{"n_layer": 8, "d_model": 224, "n_experts": 16, "experts_per_token": 4, "d_expert": 128, "d_shared_expert": 0, "activation": "relu", "moe_layers": [0, 1, 2, 3, 4, 5, 6, 7], "router_score": "softmax", "normalize_top_k": false, "routed_scale": 2.0, "balance_loss": 0.00966, "balance_bias": false, "init_std_router": 0.0283, "lr_router": 0.00132, "vocab_size": 2048, "norm": "rmsnorm", "norm_eps": 1e-05, "tie_embeddings": true, "optimizer": "adamw", "lr": 0.00259, "beta1": 0.95, "beta2": 0.95, "grad_clip": 2.0, "batch_tokens": [131072, 262144, 524288, 1048576], "seq_len": 2048, "train_tokens": 884100000, "steps": 1886, "dataset": "wikipedia_en"}
Below are experts of layer 5 (counted from 0) of a mixture-of-experts language model. Rows are named up (a neuron's input weights, with its number) and show model dimensions 0-223. Each number is 500 + 40 x the weight over its row's rms, rounded and kept within 0 to 999. Numbers have three digits each.
Before each expert's rows: "comes after" lists some tokens at least twice as common just before its tokens as in all text; "gets" lists some tokens that make up at least twice as much of what it gets as of all text. This comes from a sample of Wikipedia text that the model never trained on. Tokens count by the router's weight.

# expert 8
comes after: "\n", " |", ".", "==", " (", "==="
gets: "\n", " ", " (", " 19", "==", " re"
up16:479469461491512510495476487546458455508491465511483568521498452501476433458589513505556549494505457509469568468460458488456463495493485433566520509442534596544593519543528457454492489473454480502528485499488456530519506554511624425500548532493514511531508497467465537576460538521513518507517498479454459518498502405517417441544446463432508501464522455546435442479589507462495572566503568479556527527529475501541521555491459543530543468584458450470527578535535521525542485495520556538478557528476512551516543581576414492491514504484499516418476546512522494569485472546507460531522476577540515441529469472441503546512464500486514484510493542554493555499485507546527561527548
up17:430482460523530419489569520528607476496556611474530482487477533523546492525506553548522516566514498541499508431529533495492536474510504526571501538573512498525477571549528587481529452420551524519472454446501466524502590449453492477460484538471531528513513530480517527485445494470448504457458474480482507503461505513519467512456522455505469524487553433458477485540465479477530536570570534488568468534535519457576503542408483592510489487562477490455494572508475560534537483527495446514522556463489524537521547534501492482454510461454523541576385510554547525431430470515517525488471559472418482415507517550527492485537506519452514536498523554515447498464521440488494424513483
up18:488455472510472512460507483516474458517493485507471480497451472513461500529466492499463461589494431535503423428506486432514540622463514554512518483564516540528525459534454500517502511465534447528443523452436544403496494576398461525515543429493474523474440471514501426428511460555444452481546448540484385539486469543468574503543627509485448460492505510507597497541547531512556456585487519538497461477477490531499493478532492495525448554488524533488542536517507595459542521466475536507482482538521497479541486456542531535537469498449526466467501460475510469549534523469418553556456545482461506495476489589430467533476512524515489507465473507471478472487508425539526537493533
up19:546441521491515456516528473517546530484577497446531536462509565546479439547435469483517465525558505503521476543476517519481573470442484498487504434520521540511458555517388512458518505485509445535513468477520459447582515562539574456528542511475455492470509533511489419474520425543489450539534446503461548455467482509444530490535575461531553493425542537471465529490528462515497453521496545579531509568495533477533496471494560558522522551521459556508554557449484521456530521505537526485541544565561428529479591510456505505479488475534534486413511479505549464569524585513445514602475540488482438499525477506387480462491515493506473525576524547515518455492522417521490551487479
up20:548511551501511479510485493516468525469513481401480542499470500494451533544487478547500468453553458510434455486536464426516486484508539475492502425503472538539500458470527597527524484457531563507480435467378548425553528527433511508478476467538483557483535485467495582476471475595521444476527509506514492437472478475492513467495491516530449500459460514489457448429486496492492518425475532503536482542638485536444478521457472512512533532482524538475483541558473537473442477530510402465387534525480540495535526471531435478476508525476542460570462439487553536491459517584478522428489530457522421558472458595444447437452455482477513472514533494494512491553514550532491502465509
up21:469447524511477486461489547472519537506465537409483518509493548548501503514451542496460441463579596485513445520572504436537427485510468455475581498550498552449499563502538489559550503499515517441481481516488562495571454488454477489554520492500432576581443478534497463510441511499547561485520546482552510444470498497476459533469523528502528454493571489488464572591485523469497479490480486535517426508451546488493508490454476509495535513532475587534526509519462429469515554522520543551475481405510490514479513536528484511514447485570526431517483486434534516499472518473421471478542480438551482487477432465516438412511564529508453437491488484493512565497488471593444613487459
up22:457582485533533530452506549513495476415442557530497517555476500433528476510454473504512498532480476530489472573513575526496517558457549545500545482462531467485487530524440489605465457467501498481445465524533499428478505532460460449495462472472479466475559453510539503525505472526480458516530472455503526533509499524461515446502485551470489402529571465469525469497569508547484455570521621498496505519674460498537551498545496594447504481534552515483451565467543477544382452508514472498557506496523531414507473455459564524445485517489482549513505486483552481469493575531501454462530517472431490515497511546527463522438513510506519491512474577515503515501544422495495549493465
up23:520540432518474467396538506502521544426459524527487539553566475486546509484435531468552515526510448443480504472487498544534539481409512502523478482494457450511477497480553466532441599464535469463517568513531511435449539508487569526504456484464543464488465470499556509464491467452526421531504514498482484520499527489495510545479460521498438536512513506577531534529522502481511451522557546615443452493540472489437476470550427511493476561534535548530476506521488523508587563440582404414466475519490524465490459488526422502498447469484526535503505510442576414524537509544450447505461492430464474542506525589466444473502451471417492507467519510507496446521550429521493479543502
up24:493495499505521487494556486429471528411514467495538520536491541432483506491402488527448558504541584528533554426516587557524526502510493482525525521519446498513484520428480486451488505485481538545494501420441455554461496583552489545459420493476558484528530506513506429560531487523506496490508403535531542558479438537514540506515510465489443462496502568496539426455513522590587384485518523525480481556484473484499506463453482489476464582542501534532503532531454520518504455584509478552539455509455496527487470504467411493494486491452544575529417477536596515512507487520460461466510410473546502507564485514491448475596479485519476434467522510496524546516485535525467517517468
up25:545536485409547589482483492518527544517496494479474547532539437564489536491424477470542494502479544513564466478527431462503517499422472546474437425474509475493523572550566516497477544508481515485540521522509431470459482463514521544547479574530478576463507475435447524510508595490383491474469458558577605448478515432458475535553539545507534455478516462527541548507549519502523447468439524507486496507550456447555498517449497490523421554381485562507490538517492486490468525545549514486567495466536446496500496495520481531546481427549560547466456470557522535538544517549470511458475460460544510435474493499533444496414506457484541506511473498463452462510518531502494527504490
up26:456494507434482512466553513468474637455492492432516431495496464490455501507531483534564447451526524523564501534536523453480462557479516464582591515452436547521477432481541558418504474532513548464492444535530534463488507463507545481526517486413527452524446487493523524486482517483490461529462515472557478470535520406466430490463484511490484549539535496484477528523545443519527492529525533489570474503493501477561538508541427519481476492553476464516496505440456552610462490518531538525446573482471515552488468559541462527461499404502473499433508504491503488570492488499514452582409519467537549500483388517499542484460542479537483513496566485532524556508508538597447516490467

# expert 0
comes after: "\n", ")", " 0", " 1", "\"", "'"
gets: " |", ",", " and", "|", "-", ";"
up46:511572486499464517391532537493526481461482501508510473508488473448513484480568517506548473534519516477497479484525516508518484455418526542448416453539558486557504528452495569477481516472562498471485492427509492497527464595509537488391508528556518476492501488559535535494496497441444521579520488434556430498478467604527497510447476414579481502476530465518507595532571483540411510516514494485543531465536513462481518480488562518543542422451503487486490528521487509555537532579506543477495446504579567488454546477483428514491509459549498499494520466549482508530499533502469472500499418571493501491552520490438443488587473407527547564569493479469529503505513438518463458537565
up47:584502495424522545498504522525503532542500471521448469518534450511487466491460474518428514537515418521523563541534464589483522473503522447527531537494603506528472543519513483550569504471439378511499500522486518554489519500485543471508479484547500389496535500500522479470507463576495530478506506528506518576477487535458460492522547475517475490409492545583467524445513432462545501549610488477458490479553509528588546464537511517496404549482528508532465493503510603525484475524513465470529516477500453451489522483541533528412512537505531562570523519542520470464482457397523495506544467507476553534445571516504435478547546451496501586523439503480418543519506500533485498548489
up48:636538486518481525571583525583541482493547492434486483492604499553499488568437538490462458486528532513494528448599498578519490487518413533501549528474499536501503463469486413556505536489503535503566547436454540548487556438489554463537566497584437521519418477496534476536452433557509477483489537515550509465506495520535473537610506523506466490457544513506463510465568496486484469501540493501516561455547496464426496492436582517460497502513569520513424509490504508559537560538517522545556516512488536524450562488566480514488461513490510512454541479537518504477541456475516521463527548546500514514493458547518520457470493491473467489500373459486497513490511527538519534553515
up49:492481443478557549541518492506531549537509470479468516495520461575486544489465518530535441487570540423443532449585449494454548555541437507546475425478597498500541541473503547431494521507470498434503521500532580537499386476454561447450517511483483353526489478542487598537500576518448444519461513472512457443488507402533533496565504505542495432487516558499456467497498451494458458549514563471510497482522492509455477480429551449540519523430496487498477508459547544540479501474462509532438468546555525492506496496575541479478502528530507492455510493424459458503478443507495530478441456438423485473522468471501532511516458446427521449491503465515463528494516514516459488531491
up50:551508423535517588464498509483478503487542516473519545502491545535538473481527440478492490481491515544461505484529493506523518573422540535502535450545380522531568466520477450546475419429493524502431493552511507467504488524435508487471471494549564472457494478510548471513551570534470484538439535531519482520540471438509432462507401463542489522455464534568436601515517497538585508536494448479501598437485422517492498520528507575515513542537467471531529511519546504557489568491535512480567488480506494553562475474571534515507526530482478472517434527530495427534524559533551549499492503476447532458542495596451466487474487576455479490465516437528556516465510492419473558511475
up51:477543472507509543439505492536489453403519445472544574516521514509499460510524511501443506590560500591524522498488458523517544439515512569511542478473533436533451531483514543495444516451528513510541476468441521537516473451485501571498441534514558540504479458466485547526466488505508522535503491488442467468554435466365494485556496525562476471450535462517510500522498497489527481510505529511446536460573448519547514447492524471408392516465538457425412519513450470509466501497558503577540526547510506564501473498556538562516514357526565573536534498481465470526500506493502516435486392597440537468496530521424506494488529524471497532512498508498515514526519514512476510491540
up52:530583456492487547472542526499457510499432544539490466577520618508512507459480488505479624485480440500535540458426485549489502512466601485549476540471506491515548471536450546463431540577541566489446535444467502522481529495499539490470611466516450506480495484549509469463501493575487505506464532524503507468517504501487517510524495550507465545490531529480539485458470527490484425506546504498496601496461477490505483506533508508449509468502512492496368521478583447539493500480418436556423542532514487496457463468584494501483555535551513538458430495491492532500512479547526474396464484548457471478587514629516486471505501458470488487498464463500503568518500549524475483517534
up53:529512448515469435348481464581495489480509580454512481470498474575526480582496497439518481504467542496528526506472431461480498538528522530535519499472542484487511413459473487525536555553529388514515492458448488495527547541550472552508464535529545441525561503462492511558428529469474527536497461506562494483536491523496490557457527524516484546501503427502520600487472537443504473526540527473445542515607423478521518447499536570447515407510506539492440491551512501430515566544494495478471514502457501575518486504504520501589498460569501520485483481530509481507463594544473543503518454477502528397534517534474483478432460503500484461496515443479519548531545536456458512438520
up54:562490463501555458464521493512538500408493497564501553475443527503474522488577515542457580550549468459493455476532546499554478501432470534548480474556531527522477471445465495514463455539488419542445483504518474504488516569546534513580491448561503597543504472430507511429448470458475497519536494493454476471447497555465497466549472442436476543477517548485521531548480507497532554450519494526483559521543476425459592493539528524505449463453510463566519492530525415468531501574439471505492441432486512462517489485556541605492384550549521502502432420507491499532469546488531451530541520440499545465493471521529485555546514469510474430530491533476559528539442491496506521468501
up55:529490478476524438503490512473486468447512501515488567507520452534475463527564508516436485514519466524442480465494473509515571540495494542478466500428558463479548465462473522484460446510465523462536517464542470476420488609512475546460479433445493437478536472465542485474492475518478561545474491523455518460443533368469503397436537541504509537471462479466476466417500476426453478547509479459520548488514459497472503470419505478397468583526557518503484542492495512576485508533449481507515527536536509468459493534444533474548532409473499471466505490464455527524477492526485489454552559412496508501561564542416536458456475550471540490518478463494423478453484519489460426391494
up56:416433537530516482491536512526522458419532563487516501531522482554459547517500573575515605453541446535439477424422475481451558517505537519499425528528493491535478476535557489533529445477525486429501533467452445570527492487412537514461502453551484516513514455498492605438480458452483429457447510444397484436539434421502545502542526506564506563418482485485599468490499495496530472565484555517497468459492563477499550519446488498482529504483527511490495508505534571507490467595477471500496438511465504553456512526468515513505470489526532509530456440517511409489501469506518484499509525550495496475532484504540572482451539509499515527536507424508488518591468478560507540472503

# expert 1
comes after: " ", " f", " re", " p", " st", " b"
gets: " ", "ri", "ur", "ro", "ra", "t"
up2:448476468480528528498546489604500452435539515515436543548503474498476470566568436566467425590543469481473523571482473552416478491508532477490464454447488502440476515502472473552463542503521491524513492527420587419533459446474561495591533461524488494574430466492511433424480496489507519484556633508541431503445494462462481497467507473518500516496524522511439478533472489496481504509494478539525491498539488524522553482504498513471557554508453590407535499507526495515504410457502519512523467571476535567425519525462392487437465478512517495550500543510493540522436509500438494563505506466564475538497533443530520517478571512462557485501466503516519509531473474519451498486505
up3:511527530493429497523540534484505544517519532478468594491446505463542475525543520454490470488509495514427502445508468503550512476458462572516504507523455452497455491521540507467500500560501514532473471501484521421483494577492460447502567483478523467561463534449505517437507483496453438506499536564518498478455563463547534518468506473503495496481542555593450434456518491489472472506500493548483596522482538341494455422470465520486533457514478476485410512502550502568572487473497491547447537525493581518536549507462480464503468494455451542525553454492534516423504528448524478543411493411420508525411432526448500491485462491479497471498554439482434544536568438470490518496429
up4:579565514517482528449504523446584506471462487428524497524521445523516505515523524492493527415568532478490472474537463568518443558551461514528476475522496479587504472466525575507466521525516489426511464476508508499505460464475542502505413431502493499528511426434473528457465504480467567495447516544503554458504458457479485469456483543550495502514475588459451488488582429492450488546517535540538478490458551494521518434476513502487495530505499508502453478556504489428540540486511461410457470517563464521489521567531479534415504430504525513486467513570555479425427508446477499412497503464459491573459562529478491487502541514492544527471489625493437559557541412509432464479504
up5:440447519514492513536533544421556455551494505432477531507380473513511490528600418514512560484481456498506576477497512482448452602537490533450502488514461498506424461511475492522470465428532489550546451618493487479566664468504493495538478421494496546547507520467524570490479576501474503484476556499541564472424487451546453462503483515453487458495507477574504450493489464570484490548567486530465497539481539406537450450488503474535519501500489516536479578504518507536462511555487514514487536468489533518509515572529561523452526519486502481448532484501516567494499498503443544451465485457494479467498473518463458464501441545451486574451509508490476497560514480512469486482445
up6:471555415544466517444539490579554522526504540521485566499469462539452469494509480508494530455553446489454538441471454533412492447492474417414543467460501544508532466485498526539497530502461524568480481508559533455498563419490541447516395410549522466495528497449476468510445491557491480465554450532406435503495506483458406543485504551513498503523574510529495512528549457510441513539453451460466509496480577456497477558509561517463529433450487514520501456506522445547504509537496487479492442465596532452515464519473460487538457536451541514458551516509465502470443574511475465524513459483523542502548432583479511494496526407454488438512521496497491556493538504498479533457440
up7:462380484517579489434500467477603454539527484415566502496521536553512505507493475465450560574535486475537534533472532455551470490542499535535547562481495503602425520520480525485477473523525488511451462507541510491533535495453460464527454537459572496522517458506535507449433468568476563499507548487450527565508506504523439497496490436471402488504539496508512467519492521506512528487539552461509431496552492444472523545517491456505564527527520537466438605495537512439565530549538471458522503483570567551493503461475548483539474501483536452482438475473556470480514461487539566468509469476461506492552509501507529503464524521353516425544505467478544545517539534555466556508465
up8:526549426487443518493480509531480453489479546493528525496512504485475428494545460534415461537511508471517518578554476531520530514524444618461459508485501526495567443474483552492505514487548461470574519480476478496468547443528460525438444584476501487553522455491491477476530471432478470493527469522488480550441472527526568553520410509466468474473544462547494542539487394541438510511547502432469489489521487457515534542490514486537494476458551524478529596577549557535488542531552494545511579453483463496534396503571497543501567441468518505471495507421519505518568510497562468496477451445464520538443491448532549539486514405463482578516558484504515514494499479502517579480432
up9:393531488522488534462506542514514536474488440416512490498482478449454516437494563492489466542460488456401498463520458415549464518474491494519514458481595478524413539511511522541492543527476615468492479469474562455524543503460526465417504529416512611503427457511527516522448500525519490477497458440493416482494523503560508521484488459527372485421480463470502464478521534499497504500511554528471520485541509509539433402472456498549445472492493443534525481491511539548479444446450519505463517542517519599487484478490439504489473505469501521506510492496534532494498552508472478513494461465578621479497542454467524452489547523446472501546502516477463490546482550567452491532450
up10:517494457480474487503543509516529501471492524489544497613513525509456502474440476480531525502426605488510496585546474511507495436556537481496465495474514482569457556428521491491498543595512479526507477552483542501546635459517473474451528523494491470496499434525443510416466596447520470481529479477445416530500519456448516461552470473471517480525564484515452501441492542488482505444448516434437412549576543532497515538474501590504534471425478442406534454505472476478471516509447456501518492519459470478492481502548528503549466473494551504530491476480507485613526462547443438530522511516502474470544449517452500441520469449450469505466528517499509568549484576547495520463488
up11:578527445476556488534481476525498487553499514572539486446513499523402493473529433485548499480503555479497446571524489442506466438508459544505499510561471535517537514462578477574502542573494550535479580506481506525520482456526425478501472552510500466530481504501494432491479438553485502411523543480406497490493449543528506576591408550537504519527546489490426460436563500530587479566494528510463516508538498486522488476430514481486518475475510488421530504580490573492527554489530472480483457549526493502484521444517447497442485495493552470536549534561522440546496537500529474511432481413441493462557497562535492522517504442492518527522415529465531466526575515494456521441568
up12:502541488468476494494498498507471577488565503593515574541475483425436487482476500486475455435509511456550454584496489504501513479494577507518455481428427532475514479470505533532505484469451537464593456453526530455496438411462490526469415510516547470502494504473482535493477505492505521530481461555403444514503477462449513430581465521489506518502510497590505484500521565484564405555518497480516460536503530505517507461526506502517531546566586485516429551522523558511446510602505504548505479528445500513531499543537569545395455412534509519480508506545528581502487496534470544544508599498546467481450455499435466458530488487468462512458472544569518502541456517498498539484449

# expert 3
comes after: " ", " of", " in", ".", " and", " to"
gets: " the", " ", " a", " The", " an", "The"
up6:524471472452410481431491536521448405510591510501468498520486494428437453513559481467494480535496470538551487475465530526471529479449500482476408422547517473506486523496515533625503482538448595478520477495511494496511595491542540523522446602475584497483511490534488522511497518500478543391469524419542467483536515529495539497530516521523485542472439447500503566510456471510483425495505498502546526475465512510482499454528548506482439466563520459497468518477513538503515552489538456519466509534460524567507490479445534513473540489538535520456492524500526400518539485523492483493393496547543502522510397523520420427462517492463490467478509442497467512589576445535438518512444
up7:502470455496522505469437510507522506507557506560484533471530533445505483508566502452489469470566378502495477476480540540489576523462548423509556460483508537478477485531496531503549551508541423519557493447495502510490539532486549506472448490460476504546467496493493525544408518478484512539512564510526501518421533524497495509529505497474479528528585450520508507520584500492561544501508492466508481493504467483451526435472511477532478508542523526563442547540562464547455436562531554548523526499545516475521534456473428566453423467527493426478467515491519553431527519432449498522496459459475512437531472473501576507498465535561496501510384494473465473537579590497471503625379
up8:542466491492465452516568528516492542505480540515511451530459508534530515488551558443538483535479582514581463536526437551514519477479500570577487441516541423532457562532593545478514543464421460492527480466508489494489475498470511463498454474497542497493477492553511560507454424491488449534550514516468473517448547517443494488505524459480520582493519524530473537454470522430519449518501534490524480419492485512462496556524532546534488413537573537515529460534513469498489544544529511540467519460499467499506456604521479473564514482486571545439500495532491457466480465544430415449496469503467455337462562533476494464491538540524443439506498483438535577503518496528462513415454
up9:468486465479455474489521479576450489492461529471516493465436469474555510426578524468485528455552530487464527538470535458502504548437520575515494490535464467543516458486524548554472512500506463506497515483488421557518628555498496450544543471473467560521463504436538501491500509450440493524505520488497534531497586525436556452496476472468490516513533566501551450478533436485533550489590521456513529483499553415497478468500528511520564482599490450487527522571411580478567501572556534471467509522503589538419450446519480490446515488527540521528471485494541496505513450514498423468556472561528473516467461553459461457479496508477518576458501464531531569518508453483505551583440
up10:529569482502530532526544493477533560516511518538392503540512520535460476562612550458484477516534463487466454511509539467545546513496452575495467483569561506546494536427468550499482504441502497547533457514507495453549538513518521506541507497529389534586462493457455543525475549465460448506565526519519487493486548469467559501545402606492504475516496555525480577513462437540524542396533531501416517527525522512557511530477501498506441510460458518514508560542540582490581536505429468417422451544517506514530486513446498492516503498506548439445478458520521511498496474511456542495467447560459437516518434552510484480487538417424505468508477531521493481534480514507453518505511
up11:550501483513478585523547497479504514517490431411498493533552431530450495533506508507543523534485590506508471464499480495537453512537456516520489473480491517554532501499512555443469475522475477555464561516425515551499525562497473515537469531478564475588500531473513498530480497413455536480472491554463495468474442478448530532553484580522474491443506567478472539519521518526515501473579553501513480578483428556524545432450517484519472462531478513542477572464607489528450472485506467470430421531497495495431518532551480520394511496508466536503469552504575510527492434568445544467511507448441533488475418562560482484567501501493458466517485515527559576573483565456462557440533
up12:510504476423442513469528489527441481487554521456460519453481471501459477484480466526483550484420488479499456516502481559525466501467518547534470527448558499554510416483504421594428480510544470487628513482442464467454584430525551503538464520559431488522421447455535513506485550471513492527511461528514551480466444486467558489556472520503473448437462444519467515496508459533566482447514517475480602545517527532547528547484500498485496475460445563509521500495462515443497496477523514527439518531478412551491486497466560557526514516616549540422566439489468463509473465542491545513474490487500486522494501435495544464442498451502489557562494506454531446526473560556479594494521
up13:493467480517516448529509513531528475518465561491459556525489510504455528558552578500546552522521525551457585529502531533516500451443505525527425480477465541558482566463527530435472509514502470503567524552495523469525554452431460512408447547523538536585459500434518417484480495474509524487501541500527457478515461436486532525553460503484506506483558448484472531492520450444530509440526464501443425462568489467499501518532487488501507539469503510443416513590509497529485453514455513504457481395524523528504447528523415500441441514504527574474447501438466489448461427584548411492503537541490528460513513479521592481482462542481562437538509471506420411495510445533470485479496
up14:496554488497509412483458467491522484466506468501475554504481487477518497490469514487460479527468394475481482476543431495495517518558485439496491539494468422505553388466566469505513547430476558477357500508458459506506483525493505485554525439457503566444511435499477500579392450616543499433518512440529479541490543510466577505509517529534425482524546479493489498522502512511515464574519496530545523477488482474602451531448489533502419491507567489484515515536470546485541448525494496496474523535460476506489489491484495496430498460445463588481473499507543465523519608501492512529462566469513493458478480497477481512408550550487498412537499499565515486530566482494492452452441
up15:550500474399496555531519506472488486467501470485553533513466514540472509497544449516512489449580486513566535500509539502504428573480492543517456480482452519548506468492456515516463506557457552437580481536510439489492553491512528500530490537469598521491495487478461487520479440497516449514481513552482477493465491538498437433504504493463539429489537513503454563457503472447536488466526512526563483528524547493539502539484499595581584443453413494500490556535501446596437554527448507602514522491503466567508535498535533549437456465530546537425432500485478524489509572466503450466575524633444512469553457540466501525411486500477487561484509496422459471511482486525510520468518
up16:556468539460477562444482552562436460436476452568500502491513482500497562502523452517523462593503469478491581569479532458510568521501609440508484476492518512485499507466576554511475526477526501568550559496495490503549493490489608465534526494433434513540498470476487514489476479611533546522532490545515538483480493484496497544486455454472484516415491504559471515508525516439518513488483511468473418608526432532515449521510460536498444510459492558429486503488458481541507517493555485528543546514513496542432542497558500455526577446523557551414450521476549506507503563522480459553485537499489453482606508511575525485498455541526412502483449524501531571502520443516454513491500

# expert 4
comes after: " the", " a", "-", " and", " of", " in"
gets: " in", " f", " c", " con", " co", " In"
up2:523609500474501369442454452489493480496473496549516536505490505459528504557445489567453527454527462450494545442506507467534490529494551516483492537535523530496459553472451508548569516460448500528517444380529505546511439537461553452516510509511515490488483483478456473517491486544503442469506437511518490540485477462471514459499530496463466518532482432474508474423536447479479484540497463516488511541502527524519474455513564532464512579594486538447530510511544573467522539533505511501496510495406519546495493488573515388532526500471466537559425507536522428452453464428549542448465460520515486549538517430538416421560612471518515512522494476512470475575533541480515462460473
up3:474510483478536469461592484539539496553547484519517487457512472485426538496525603480506448515468516512488576540566507517540464495486444467530468516507515472546530476504552469597513478529383526452551511447416507505566501416431573507513424567527489574478552450498500515553480515477477518509528546505446442465505510476428420494495433450473476448490472576522513499541449416550493465544494570504530551436507488440583508470535477481547502532495558481545523482504477528501535528500548540555472473435394540532514453550535500531521520437491500560474544430489533516503524502514480506501510509460468465520482455527467434503463552468476487541541472560508511539504512471409496522462466
up4:503454458453428462515504476586629455494474455534478480453488448518466502495502554558392448454470493451491542496509486567449486537484429529437468517438488503490494476482490497559491579511550439514540484519449545503466530556494533444448536507519435544537502493484532527532495494560538496483498477479536456517413482408453414521508431495441475497451502499530515422405493438523576505512523501509518542515527586481505488484484512590572453584530527462478541486494486484483455536523500513475468504512445549490510477482498505532485487459492453465495500559496431509485548483485448451461560476457565498484538416521529556500441544497453553500445427510532522539516477492507494577476463
up5:485534505496520496509527509594530596530496583452461519521547407542471495487590527560522485491541492557476535518487494517484454518466451539556526433534536570535529555492404482531507511506550531517532430561510535536588472493501537497468532487505492434538487460539500509460488529498510499478511477500500476458517506516489513581548405442552492410481522466474475531458552439459505454430511424519496535505512592510533552498505543526496457523517561531482450561535533520522464538494495485498480372516517515519483517622466539542529525487513504502523475488425503481604523465506421490471480547486469477492441532488517486521471508467423470544490531426550527424504533484494508487570470
up6:491544537482530478514526528481487541517481517460476453460523546523483480525437462472530530452535467474538509483530451501460538510542532502534450434489485501454519476500595529511532474504519531426503518501472515490527543504461513522504469506533532478514499510431460425495455545455507496507549517459554426485385513506550469521512370524496521488504517531526599474498519449486535457507503556517471546505460434448564532520438537487560532509404502560599496477596541488495499533496484536526524569462526507462524523619566500517424419491472473480440492533463584507529475462509494417445491552511533579487497450513510518550367483516489496404501495522536498502483511491491565494523510
up7:472541502492503511496480513542498404470525460524503526557518546460427490556493515446478557495535483431527540485581505535440501485471410507474524539459528468527435423495488498516534521556535540457495458490527531514521471486554482450497438477500499538538419512484507433515493549485493447487505465533521582526501476522437514560509479449561485494499502423557538485523459441431488519463474536490511494480448548508441523482408537504535430455380497477560524526529529446548479485561475519564472497495576469580484502546434466497509502445469555575492546480558535575499430495492560520478483449496508472514540468505479533467531488492441414541552514469517429450532492511419502464574441
up8:486471505462513459453529517502540494479553417494476565508566531481469559655452544459502399465602510510467502516517492520458511462490575468465518429523505582558496516511500590495491509533525508498563463525489468519487501561459477497481428498611472541550511484452458480454508521484569520503532525494522426471460462424579470489501457548536465529527472423453518468494481529521476420501477465540496532499532528441592523518451465524519494508522568526526549483531493486484409486532482550473464446501443539392486480475512459502494454487541475478506487515516538492501514502456541433493540496486480428486520426457500498534469531502534589504475521485556466510510497489449449512428518
up9:518512495472420511406570494505425543503540551450505557482458498469510507431509499477530457513517539470485532510449454450590520514448501463523519433435550454543502552418469518467494484491495537515479587478424537448567464535543517526426535517427480552476495488491488520506528532526464483505562505505437454461425511482547489495512531527532474508450518589511540564505531570543420467538516449512529473527476439474503526405516571526523498480434582505466529516500512547435480470496571512578446503464429552504482467580568507485528475452578469548477468476488500515525477587536532469486501542553473493475509549535475448476502447439516497543501495504531517441546556483500510537490544
up10:508571468439555501502466434484498536504484509503496531460452549563488498520493545453536479488500551480483553475449470520459471493528514469481536447481481498439427518500521524488562494489477472471473490532462451519518580506491532423469482524539541497534447476481528495538480482514520514517474508454514461495486485471506506538462477483520411476540476527477503518359612469449522473513492595534532469474555556517467560506513449488603484456479412453458464527529496598503531481485517560477476476569438502481438467477479504519413488483464498542472515518510479491540504504561528440632470500570489497552449412509541464487500492495457439442502529512555434497544533523534527600430449
up11:473505521484432524476526486479559396503444519491439505504488553482520506481549528512500601475571500531503438541423449533521448528478501569567428597534424502548571468464533513538500515514449557486480488501493446449457537498466471478455535455562593500536510482474534485473484513447429477493547479494516485586443544532489516527453469506598499510537510527479566557506507541439476465515486528527511459483499492489403516440449513473511526469536479460508495502484559547505503489536523525450532411599497533586530378510489500480461538495526518543502508495489510471481534503471555454457447555463463415485562488498473495436479522525506505413516528474533525447548496472463470502480494
up12:461464433432515423495529489497429521565469459515492550549566474544467524498496528482492477430478494460518477595489493519478474575524458534516440570540474481552520522423497492511499517565497479513490531454407559567546469521525541502459417479554424488477490462508502460540438543526492460451502487517433549521566504543515481540512456529470488478440461530441486470473530462554435476512510472514563544500557577477524580493447515505479498505484525476535487527510539451532479490482519506566490429560444511541478460505551427471529565485484507511496457516509477473572496450588508370419483560529468455555526528489539498473446540565504497460520455571511522481552499519520456486459537